python train.py --n_layer=13 --d_model=128 --n_experts=96 --experts_per_token=2 --d_expert=96 --d_shared_expert=0 --activation="swiglu" --moe_layers=[0, 1, 2, 3, 4, 5, 6, 7, 8, 9, 10, 11, 12] --router_score="softmax" --normalize_top_k=false --routed_scale=6.93 --balance_loss=0.00217 --balance_bias=false --router_noise=0.05 --init_std_router=0.0248 --lr_router=0.00211 --vocab_size=1684 --norm="rmsnorm" --norm_eps=1e-06 --tie_embeddings="early" --optimizer="soap_variant" --lr=0.00504 --beta1=0.95 --beta2=0.95 --grad_clip=1.0 --batch_tokens=[65536, 131072, 196608] --seq_len=1024 --train_tokens=842200000 --steps=6675 --dataset="wikipedia_en"
Below are experts of layer 3 (counted from 0) of a mixture-of-experts language model. Rows are named router (the router's row for the expert), gate (a neuron's input weights, with its number), up (a neuron's input weights, with its number) and show model dimensions 0-63. Each number is 128 + 24 x the weight over its row's rms, rounded and kept within 0 to 255. Numbers have three digits each.
After each expert's rows: a language model's description of what the expert responds to; "mostly gets" lists some tokens that are sent to it at least half of the time. This comes from a sample of Wikipedia text that the model never trained on.

# expert 61
router:140140130116122151095159131091130119128111083162133131112111092101120110145164171107081169098137141140129109117116123149093072132082128143133127127152125131141098169134114103118141121108106155
gate0:126139094085137125111100120163154125133110123115114139143144150132081149080185146168112160148101122164170125109156072171123148097119136136105104087138129139130144121136124120142100165132119071
up0:153103101109108145135129167139149131167124135128122154112158119110094130117149073123139144174122104119089114102146144146119122095122103157102109159117119151131140122100159090133128145069146135
gate1:134107128166144112119130141083138121132117108110143100091157112128126108139167126122107098143075161103104102125149121086148140117133113123095146113112170135105145145089123144153095160139114102
up1:127095143151126119146113130127105135112098147100116070091203134139131157165142121117116110171156128136130132151137161134120127150133126122132132136177126130136146165131122165144108136131164157
gate2:128168110090139113114117110114169159167181083148144137128150116134108130125136124094159142115135129146079137105118115112174140155124117117133125111092109092121153127137151106152152147098107144
up2:136097105101148132129100138145146107114147151125149177123150160126139102132116115146151151150157129123170094153172179092116126099164096141136165178110118135117141138116141093132086141146166116
It responds to: Capitalized first pieces of personal and place names starting a sentence or list item, as in Ro-am, Har-riet, Co-zz, P-akualam.
mostly gets: " Har", " Mon", " Wh", " Cal", " Mar", " Dav"

# expert 46
router:146096136101090115137174119106104131154134161144130089098135111161059105100120103180128094160159166109146142169157125120134175128141093116142141116082086136126112116141144135135131122093100170
gate0:114127144073128130166107117146090138127112144166126166131155098091062116146196097109114121161153134157155120161133114159109062116105149123154123142087124126178150152146132126118174117146102115
up0:152102115118084166143109119140160135126128153105136104108149170129088162180134083118123166093142102119140104133155153140120165151078112116111127126159115133125146133146118131116124125123129110
gate1:168178099106116156115090119142138195105143102138098140134142123164117124115111133124118171111122145127145115157147145125109098139075127203159109111154146129109114149150121131177115104115122124
up1:124115133120125132153160148102143128125170092123099156082126062130117121132148113148129106133110139103150126130122170153149123140108116154153080126133126104093150100128088134161141140124126164
gate2:126144148117116122144201166149126136134148112123145093157131129146093114157119091112124095118095146128169158094108136131140143140156131136126158163145093162151127110141147114131096155083068150
up2:164119103115127157144146131101129128110141122135131131168130106137128142089122087112121146139123090141142127113098116067127144158154138130141132154130171147188164129150122140133139103133136173
It responds to: Word-final "a" and short vowel pieces ending names or words, e.g. Hausa, Sri Lanka, Towa, Area, Saowaphak, Katija.
mostly gets: "a", "ow", "a,", "ael", "a."

# expert 33
router:095107124143099125172137108112120106155108141149161099097145135164107138158110109182147078100124066111117128136152106156106131095114110173124163142173147099121091118127131097149126113137153131
gate0:120135087136130120104148160153185147187124089133098125144097155124119080091139128127124111128104143107153091154150138168145141109124117117106129119132127132105111160143097117088114136145153135
up0:130109116112153106131117118142138133156115110169095136145128133134137141146103120104104136190146158134153144152146128115124135110123070145121127112091104148141128163084149073112143102138135151
gate1:158067116155143092129162119118127123138121074085100152106126156112132139139120117088153096154136171113136102136141133120127126121112102163093179141102098146135153107112161151147127120159111156
up1:118153135120180135138168107093133127129159179132153104133097117155135144102101166072164128085109097113152130170123130163135141111114171155177178129107100099136099113128115173109124107103114150
gate2:154139169119101140108142101141105116151115102118123161124141115139125121173119088137111108168119143105144109133120142134101098090160139150150146131155151123129122177135180167104142118103127140
up2:176114132099116123130094146143117126114143154153126107160106135150097171136163148106126163148101114160079187110114149113122133142135179161117127121103137138116134100128129129097124098198131126
It responds to: Vowel piece u (also ue) inside foreign names and places, often after R, such as R-u-i, Lith-u-ania, Villan-ue-va, Zunger-u.
mostly gets: "u", "ue", "ober", "ues", "iver"

# expert 17
router:119136119139077169111147133110084155105137118091109163135083138145114116147124106175131135097077147091133152108108110132121127104145174106092127118173143151156109105158119152144098092117137111
gate0:073137114142131165090122108124127103126158119140158192087137143112125120139122136212128179103136132151091137124121126133128096101138119146131087154129116118117111105110123142139118148163097109
up0:118126073158077086111084163141162178132146109142116146149115133159169111123137116155163126152129134109128122171164124157124131138118120119105133118103146104180152138114118129103141143125157135
gate1:149132124098125158120149149132156138145142120147157148136149091144121122114161085103117125128109071125101095109084149116125089124103122136138114097118132160127129111097074111122102118114083128
up1:129092138153125131097105138146144129109154156160141155148135190145119170154139118132111114106155106151066109109135085123144127116119141123114137111151162187113082131105144138124118124167105146
gate2:118136136129099127130156143115131125120140127097142133088133137138130154130138129125139182097118063182102150116164105125120192135139118151111114159111144128135143137151121101160140144124114120
up2:091179183150102134142096146159124130142076128149155101139123133103125099098123137139115134132152109136153127133133127133131119097065129144149132149128164126139147161127157094079149109155130119
It responds to: Second letters after capital U, as in Ulster, Ultimately, plus capitalized sentence openers such as At, After, In, It, As.
mostly gets: " U", " At", " After", "On", "In", " It"

# expert 38
router:120148158130115144165160147146167138138130117109101113155108125133137134081118182121107153121105115122116135130155133123144123136116090135141154103149126161137112112157173111166141142120161159
gate0:135141117111136131179122111077120174149094108115118124149118115135133108055142112112109114151149154097123144152112104123108112111137145124136147129103135157175149074116131138131111125119166155
up0:075146140151139167167178105171127139128103108100098108150096115169115073139074094148096132120139180123135109113125134160129125152127126116145165127123165107133144129119122093168149130138126102
gate1:140140107120126119183163150089134116098164120142149121137096094115136143117097107068111153111147106179122105172123114119125108119184155145119110140167114129119139105115144145127117146112107136
up1:127135134106108137125133135082132100127096137103152100136122140137112149110147126105139112116119127143126101117118115109138175096117138150136180136080149120133146127155143137149130165087080135
gate2:149073122112109121117125119138173142125085115160144129167143112145107130154072135142087104119106129119164168083114111147164133155101138122122106118086140112132099150125123125050110125147181128
up2:136150139142145154157155127112135140140159137097134137124104124098108136151134144139150116141112138167133155101145151174119136110198161133146122118139177102130146193122137121154141057135118134
It responds to: Capital or lowercase F and the piece right after it, in words like Film, Festival, Football, French, First, FC.
mostly gets: "F", "rench", "ootball", " F", "ilm", "irst"

# expert 58
router:113154157139119120106158092085115103114125127127126114082189153122093135164161111106148116087132131138120098093128127131167134150160103125176149158140171121146135102116094097164121097146089163
gate0:146135164085159099135098122150097098132116135166148136156136156099158170117146131104120130129152111140125138152135103136104152098164084157124106137120189141145114137136152167142138131117141137
up0:079155126094099120120128136151123120166133132133126111115140138100126141138169120105119117137182149112159080118109159138150122111072143121107109100134151085129134083153092117128164168119063118
gate1:078164157159181133116095143120148128111102158127112137149165123128108141139140129103123146133108132113128146123160099118125167116126100134147102153112107102143120138106182135089105150173148182
up1:112140106127128111115096113154101094122121134130143142136119137129146130156113125164118113127139147152152118134103092129131148137131156092140177154110126187176079091121137120146122163135106106
gate2:117131107157111108116114107101120119124119107067126095114098137139131115116144150108152104139141082136101109089115160085121085155092112112111144165145148105120163088118059135153099140102135149
up2:128118138112104075097132121147140111158105151120116186131139135106119108146115106132161141146145140126142115134167115150073154119128136167138137119141132133096156135139152127165123124147090108
It responds to: Bytes and accented letters inside non-English Latin or Cyrillic names, e.g. ę in Zientkiewicz, ř in Šafářová, Ď, İ.
mostly gets: "í", "á", "ó"

# expert 42
router:117151123096187160164111096118134113127149125156074102140113090147121138135085102151112099104141160099138166082123151101102152111074090127123129102132111123151157119109164147149123118137134110
gate0:110110133152136107084131137158135142118155126144193101115076157077149160161130139086141125142162084125184117126143117098111095191105145159133085115132106139113100143121136134139107132136108122
up0:159113153138153095130082141112152133118168120108113137153145138179143212127101173105131143098101132159141117111150115152121112122140119117113134156130133135152094146194122160139136133140114141
gate1:091142155115141147101171101128112164145113168126106146081199155110118135121120174101161097105146101116101097113108115100128154124122128095078129137146129157154118148142142101159122153108093119
up1:130110165137105141158120115117089132162164157126132102100148095140112135138121136136117141087120124146119079115122142111152152111120148144115126155173140115134137142123114139142141184139095122
gate2:164157163093109107120162142121123148177131146135149129115136102144123138166161121131126123139112142148096158073151073131164097117145150125077115114132165162125093146119090157119160123098108124
up2:132109124134105110163110125130113109099149090119138115084121154123160091135083096147075169122143118126159097117132169111120137103135100158098107093127158157155144113104142117144134170108068115
It responds to: The st piece inside words and names, such as under-st-ood, Glad-st-one, Demon-st-ration, toad-st-ools, plus St in place names.
mostly gets: "st", "ster", " St", " st", "reet", "ck"

# expert 8
router:142104159130110168117127147097134179094105111171139149137148120126135160171149130106149141105170165139144131129096131139148124158119109128132124122122115147133121109128113112084153135139128107
gate0:167091150127108120096173141139135179166153122129115108147095141130184131074123116101193175131145138120126095114093080142092127177122137128173117119117135118115114104135154130165157165117112135
up0:125119120130123149152115131133121153158162098148099155119128077093104131156107083151111125086122142154168101171117145130102099117127112121132103141176112087134133139116135114121124111091163138
gate1:129153087116177150139174112121095134085164118149089140130109129097164140171160140112111098108142132148125131083114139101156125121129142131140118152062130137130117118149102113104101164106124104
up1:055120140104151147154136091107110150072134145152145141173126109121186120115137118108152099134139103115108121117170152122141125159145171139063118104138112091134129142105146146137106170149105086
gate2:120143129130144184114179141156138126124152063167148138134110143125125111126114115144159109136170141146103122148133145136115084142106083089085091112096173159129140129144149123130128124096171108
up2:126137131126108157118113085130121117128109148126147089151147151131133150091162114113128116120097143116107144160165092181128123128151100102138134069150103127121112116113135134157137171113135153
It responds to: Single capital letters (S, I, E, H, C) that begin a name split into pieces, often after "the" or "of": Illinois, Imperatore, Hong.
mostly gets: " I", " E", " S", " H", " II", " V"

# expert 27
router:183119165077142116109140079151133123123099125097105132155104135126164082116112139107125122157094104189144113131148150120140123092099107106133129141137141168132146087161114137155107108113110144
gate0:131120116074117172145163135124130149106151135143141124099111164118114151095145141140106168157077157182098111155145141127144160107131123119129123140152106157112122151119112122118090130142156106
up0:116148120138138126127157109132151160088182148160111113084165124110117133136080122132120112132101148125128156147150105153149107081134131105104104177136154145158105143164094119138157104132132124
gate1:146102110099107117126124109112107140147115115105104135147176152134128153157165151136115092108128142207132135128084120106132130120115156063093143171125091125148148113125134105133080142103113118
up1:133118127159100119171110113117131119126143168113119107140199146120116130149131174129181151136113164107142192113178103137118141151134152150123090085200118120169120109098143085113159109170147130
gate2:176155112155132118094188134087143121099107115171136131097151140177128154120100150128097124121132105152109129126130135114135106203114099134123168139122151131121142079160161151119148174133112124
up2:113107147139093138132146171111133114132120108124150157099146138115115129120144084152176127111082168131080132139116113071197112113151128112072121118072127151132122140139106117111130206125159135
It responds to: Pieces il, ish and ed inside words and names, as in Eil-ish, Ir-ish, W-il-kens, fil-ed, b-ed-s, plus language names like English.
mostly gets: "il", "ish", "ished", " English", "lish", "rench"

# expert 2
router:115150139093098118150110082107097126112098159146146087156155124156134093150122116155123142150098085140130182160123111111137089144095189129139150132118161117125154135128114103154136091133164155
gate0:121163123155172145107075127118110132106109131141119132089186146169153104125160124182102152094162126128152170150102124096134107166100138139164119099157110127160128140170145126118124149152130113
up0:096160126102127124074108110139165089108133146151166146102142114084165155120139111148101119152128127097136099102109107110119138140121096140071117149094141149133147113137153095101096115119131147
gate1:117151089137152112126067113106132098148134131114156119120165144106157116133086117110119156098157119119123135166145167097156128126121121112107121091109115108178148157135129137141123188126109090
up1:126090085125113165123130153139098168113156126150107137132105114186106103161139132092123129121092143109109096150148094124135127120111123078135096119132116117123094131111149070160103135131117099
gate2:114135104070158111140126107120177160094159133135107152127184090111126121110148098112119182088128138162106168132161123092153128112130119121121142125148144123137131145154080156148067140123149154
up2:140119093120140133103093154127150150112097101091081124126138121119097148095117124099108185098184141128093140100106100133121137126143134143154161101141160095141123147146141182098107117119144162
It responds to: Mid-word pieces 'w', 'ay', 'ai', 'an' inside names and compounds, such as Hayworth, Taiwan, Saskatchewan, Spacewatch, Dubai.
mostly gets: "w", "ay", "ays", "aid", "orth"

# expert 26
router:113094115126101100119113178124112113138136162128142138084152110144138149138103131161131130145098134147152138073162105128104158120121089137111128112104153121148151113098124133118117131113183109
gate0:147122147150197134092139158130128153109149111161130182117138144129099118120156117096137091100095119135113154089102145105117156109138120132128152106090134076152129115120159151117132148125139155
up0:118090140149128107128140128169057121153151091110092105104100131149141099145095149142140141133125083112106106174140089136121121086129113122137113105127151107139127120148114123125096136117154130
gate1:095115146150130160110104101105117109172127141100128130123113163112123093146130117123156143165133175116137105173098143174117105135133121161117111116123177096173145157144118157102118124163149095
up1:119116150158126134140129119141115116140117111143105146106150121171114130143170165133097145126111128154141136126129097096130097209142156132164132171136104104115076106091132148131131149094137109
gate2:093132107126104143110146119114152144126126136120206122129102087103112164108133133158100137116101162146140143140148121131105137123133168103144150099128118135102108109121136208097125154119107070
up2:157142092119151126150159108134097151096111127142159133143145137104092117115169069119122138108107130099149138155150110110157154142102143154160144118132135100118126171179181087122110062157108115
It responds to: Mid-word 'e' pieces (Darjeeling, injection, defeated) plus the short function words to, over, into, and of.
mostly gets: "e", " to", "fore"

# expert 28
router:183118124161139139108133162132119147082133087186167097116151091101123122157125117121109132098155111104110091113132086124086086089088120129141150104149134144112112124119127127144151114109085116
gate10:135104135114111148123151084138132162128100137122076131119132133119152157081136120114118157159143111129202146120126079150124121166127103090140111124112127154127190113154126138116140161159115100
up10:129124124133148144137106110139074080120117134124133128136139165126111137101138147107122115110083146138144146114173148118123127117095113131122134139151136140089103154163116160103105138205145098
gate11:131155109148164138113108124149140129149133106096120121130126092122112198154121120110151144092091116116114135158119147167138189151180173139095163103124127117145153136121133141152132107144186115
up11:144177135143150114117141114063151146122093133116124125153153105115151152111145125139136106130148115131105132165139130099123132145135130127123113117159092127129140178101112099137141096152107112
gate12:160136099123142103100131102078111180089145125113152110125107128134131133149115137138120137085133087102144146146114134146113096147153132119156134168106170132143199097164171111120116128121116113
up12:139079160147131148156106126097148097087111147117069152103070115108118124147130096107165133147140142141135153130111140127132131107109128089111076153092121089125164114114111129140122171121122158
It responds to: Short word-initial stems, chiefly per, p, v, c, con, starting longer words, e.g. per-iod, per cent, v-isibility, d-iverted, sc-reenplays.
mostly gets: " p", " per", " v", " Per", " go", " reg"

# expert 6
router:167104127115113122155100139132161144118125118170103117149108121146140070092135141118164118095105138134119126134143101122143110129107114094143124134161159161129124149103134142126157114094171164
gate0:136112146179147124190124114094120135134135106188116128065113147100157158144149125109147084095129139121086087133149127096151115156127089072164165118092141167150132095161113116149146145125092114
up0:157123126109101129129136134147133132116157140135116076154127099113154123173164128133153130115152130130146172128127161103124125114154164140157121153121152089143139163120090084119125122125126124
gate1:150120134110197139149113156126150113162116138076111122128100165176126169133160128102128138118128154126139107157137102114092113107162149117142124150105125153105139129168111108122123100116140119
up1:160142150077134122146135147118124097114129125113114168112141112114145111107175125112134096138107099077121103101092129153085100128130135098151110148106112123138173162139128107103144138115126160
gate2:119115123122140114131106147153119107145127142125096101091109164152166128084135147115134125164171100161133146125158089117135113147106116124113146124112134144133140114107068103162111149116107129
up2:109137146129121135093127091179157114154131177133150107132135116139133111105096150154108149147157172156135171129099078147114116144152112139141104146123124109097142126142166125130150156098133132
It responds to: Word-internal b and nearby fragments in names and words, such as Habs-b-urg, Ser-b-ia, Fraser-b-urgh, basket-ball, grab-b-ed.
mostly gets: "b", "ball", "by", " Ab", "urg", " ab"

# expert 5
router:156102152124136103152102111125169133111177158138173110179076182128124156136090143077134128141162152135138121101083095108132132097141115095160123097110132124145154111173146133146145113126122151
gate0:141143134095141168125100099093143124208126125125131058162140146118087131137147120136153127123169104128133168148151144153104102095149098088129172123101108143141160115155115143109135148103125145
up0:091163145159082153117120117103138110107164173091158098148100131061135093088139127190134155127153114136125163140138090119152121095134138134111102123101090107115117163136125145112127130145127115
gate1:121147118150108105110165131156134139129121113110149101114107150106081152145125111084073145150129099095163107140178107123136128155097135144178138099123130136137112106134130134153147108132110148
up1:130077098097132099136095184113101153148123145109132150131131138136095121098122169108082149129129113167128063130156135176150117148142111189107096158128127156112160160102167136107131126106106145
gate2:152132132150138129078174125125112106131130137185138089077119135073105095111125133097136152130125117147142101150159091134099118128178118122139109114099120156166156127192153144133146139130146104
up2:073125163110069116107111130146130150180108101155120144171122102141128150115101105114132163118169139122143132126147117114122131131146145115105123090106125128150144116131083125103096129119119098
It responds to: Word-piece endings such as ey, ision, eth, ox right after a first fragment, as in key, keyboards, Xbox, plus verbs like return, show.
mostly gets: "ey", "ision", "eth", " show", "ox", " return"

# expert 45
router:103142117072114105125138097102138190138127152140147121081181125159095117167126148101128108167100150133143179095117142112137140117138082144136131134144116102117122110158154130135140107097119143
gate0:122143139138129100073123109140107113126113110186099160108167125152144098150109107177116138125135170083168137121155182112134115147095141174102153132108147128126116148135109112104140155151110142
up0:126161098121082175123163087079079105154124124124161096119126110127159153096166144131110127116129124108110150182150135156122086168119143115154127168149154145135167108161086112118177115125152129
gate1:121142153135088130108126134101114163163133111106165147095174150126108129108150139082128125146135102123096132139104121129156127130148141087136131134135121096119112128160142148179075142135149112
up1:114107137110143090124132109173109131123085107126124091161140115127166123059160102108106125137123146071106102116110134106135108132138097135124152116150102123115119107099148128129107135096126163
gate2:160120099142112172121135123148158136143108126115127125111126173094156107160140094134116106124110134133117129098142143154143151120136119141093151143105124152127170142154123148155137115152096108
up2:172174144128147097123146159106110103109112128172124111136144131113116151199125136149099125097122126145104176131132116110109125164106112089132133115160145142122111058128095127145109166126087138
It responds to: Single-letter o pieces inside or ending words and names, such as ho-o-f, ro-o-f, to-o, Lo-o-e, B-o-etsch.
mostly gets: "o", "o,", "o.", " Co"

# expert 54
router:113118158119104153143128099098155115103149120154159110147119154144136141098093091144131168136148123116118151147177128121119130161119151121170163126112174115099124113165111086134126102078158088
gate0:154198142145117148130133147120127133112133126124138146125175146173125159128095133144108146132126148127162161153081140145123125121116223143188136126122123141144099085167108166171129137136129115
up0:106115163122109150142100126157149129116132083146121132140092130140124174136139137128108113104106129161135135149188131128107156113128074090124156131091136097131111139095127103153145163141115130
gate1:146137121087133122154189152130138103104123093110142163108110176096120145109135152133137118145120107119125110116140077120152125135157102096137129087152124114105118119114145069116160126122107091
up1:183129131091111111153141125152115134138102155161172127097097124144152113121090112117149157112129143172140111126119099105123122081151190131123133095113111129137151113150125128128118113143096129
gate2:105175137157093083120147104080146116106124094137145150140132179140118153114118107166129105112130133152116170143146115120138172152090140128124160144119083132092117130118116162135077194083128124
up2:119109109132092118147115129142091141185117125149105115137106111111183172150129119098129117095160092103138143116151135111131116139129129119123063129128160094082170132102088122085088124136123154
It responds to: Mid-word et and ec pieces, as in rep-et-itive, rep-et-ition, n-ec-essarily, fe-et-first.
mostly gets: "et", "ec", "ets", "ett", "ubl", "ween"

# expert 62
router:119169161108105133103138087157158171085132139118171136128087121102176104114104110182123113131079118103168118156110118121120157114134131102125137123151141132158120100136126193108132109143140125
gate0:102099167149144119118216143143086112124163145137126160130135092116110168122149088151116155089097177113148106150106109097157137128153093120156153128129106102142119115086104138087159126116136150
up0:134097138139139141139123115141167144093119120116159152127170115109170135100101153124126131138118151087192094150149115153212126144122155125145131099132150099060106166135146151145139116134171157
gate1:125090120108159162102167156145131150104147103159132111143108150129141130130139122120137135133111118118130142142102153143126114150086105103091136135082085124105154106118184136088108090093091123
up1:167106191124137142123157124130172093089108094132131135144162161158157117115116145113147173103087124130101135164095080172156124142128128117134147163141151150129101133118115146166110149167113120
gate2:167128132111095183125125139178166170093133138089087088135124163127157117124130084111094148175106168115140144146136093093131127129136077118164101173133143128110127106141162092170162131154120158
up2:146134139094147126144149101101083161111113176114175113138122089096120127127159102099146121166139135095120131120125159112146107139136165145138070133106165091133096131182114112097133115140145091
It responds to: Mid-word 'l' pieces (established, decline, Rowling, settling) plus past verbs like released, began, made, played, and 'publ'.
mostly gets: "l", " began", " publ", " released", "les", " made"

# expert 9
router:179131095130149141103125139136138122128110098136142154104108122081092130145119112098128133140122096164116119144131137104158150114112106114151128096178140137144179141138149179133128144142108092
gate0:138154133169136119132141147094140116164163115147135187129115113137109144087109069143127111117143107118126161118150131088120152122105110134148104154166167108163154130110107125134147119181112109
up0:123093141152136133101110107104109154138109146114137103149151154138141167149089126093125112119111130151134153152128144147164146140154119060129098127102126165135151180148129137097143132117134124
gate1:173080121124109174110147155150112127132110107148116167085119148118113097085124104164147135163129137107119149121129156083114132125121136095132115126139146159106131112129110145113060146142095141
up1:116153127142113120121100113103100149157090140124141122161155170147132166135110147121134114113152159085102097174111130115157155145123093110088196116119130151154123172131155144135114084154095118
gate2:141117078157144131141127114069103116099108137099203167152145127123149116115134139122120146139154149147126177101123143147120142111130114144112133179158111114124093130124094131108095189140103110
up2:103139138137130152115101094145133111098121095113140129132160156107086139141145089085113182137129157108130129155090160130145120115137105108131153090118138121112106103098147086137157153149109155
It responds to: Middle pieces of words after ch/comm/pol/cap, mostly politics and government words, such as Comm-it-tee, Pol-it-ical, ch-air-man, cap-it-ulation.
mostly gets: " comm", " organ", " polit", " public", " resp", "ounc"

# expert 63
router:138124159139116145095126114128128109121151121155082143086112175109142094106173155104151098091126181089102106124128134137117154125168147095170169096157115145094102104129097090144145105131139079
gate0:142124120132090135087119091129145147140147133056097149137102106123128148144132139127139147179150135109179161143134130130118131149130130176142139169111112112151099129124129133152111131103109088
up0:132125100109105121109155116118148176136140120135141110090128103156125095084092123094098123157129118164115132170112096094111152138152091122117144123139128057108124131114125134130113104143121087
gate1:131106152124043157117104120131148155109157149102110137091097152108154104105146115097158079106106138122148139128163133127153143109122134126110111125141125110128172148143147151117130196151122155
up1:114117100136154104105104143168127095137122154138140118154149128165110158102142130087182175155127116136169143137115134159135117140164148116193156093106152135126089113117154182103123106145143155
gate2:135132146149168184112148138145127141116108119172123109134148186106127112085154090137171113096153143144141123118180114172122159166121097134141111118133131110128102150176146154145107142083105114
up2:142087130195146198153113136103112100145164138104169144122134164137159152147103118141114112146167130168127116079126177120163151128176108122152113114113124095173131133166138132160129128157095128
It responds to: Braces, backslashes, parentheses and underscores in LaTeX math, such as \zeta and \frac{, plus the rare letters z, q and x.
mostly gets: "}", "z", "{", "\\", "(", "^"

# expert 0
router:139100125135128146170126094100093150121122148173123101106190129115145154105123097159166122134130161132162132142126141146124133141167159107115115134179136117123120115096163157094163117113112119
gate0:104160107097165105127183159164102198072125103107134127115155095089103115146098118143149122082134104112105118102152155127083129161119099109121145144123110124124126111126150125121119158121106115
up0:142120166103099130092164095114133142133169107104130114150184140120121082119177111152129118148122122152122158132141145129095163135089169177116121116135127099110143095097152124132156123124177177
gate1:152118096117169155103192137156098160133176148096103159131152147113161136123147097105112138149116135138134125136081124123171142127133093078159121165157109103115113088134149142115141174121143117
up1:096118107098164126144156137161136105094127116147151127148133135104115126148155058090120101090136134097133110099122081124142166107140136111122110112170133160136184121130117100151110139176141157
gate2:154100135116140138158152126114120115134134132143112169121100139144127132111146166125116133107136092177170110133122113116151141135137111155094116087149109097160110126132091135109138183130084176
up2:152139120126093148086105122117088125144112083161153188112076136130141142097130097137135126103146149131148163122131101139121129147109149118130136070120115183111118107142093128137158177113142086
It responds to: Word-internal fragments with g after a consonant or vowel, such as strug-g-le, bud-g-et, re-g-ion, Categ-ory, also le and ge pieces.
mostly gets: "g", " le", "eg", "ge", " ag"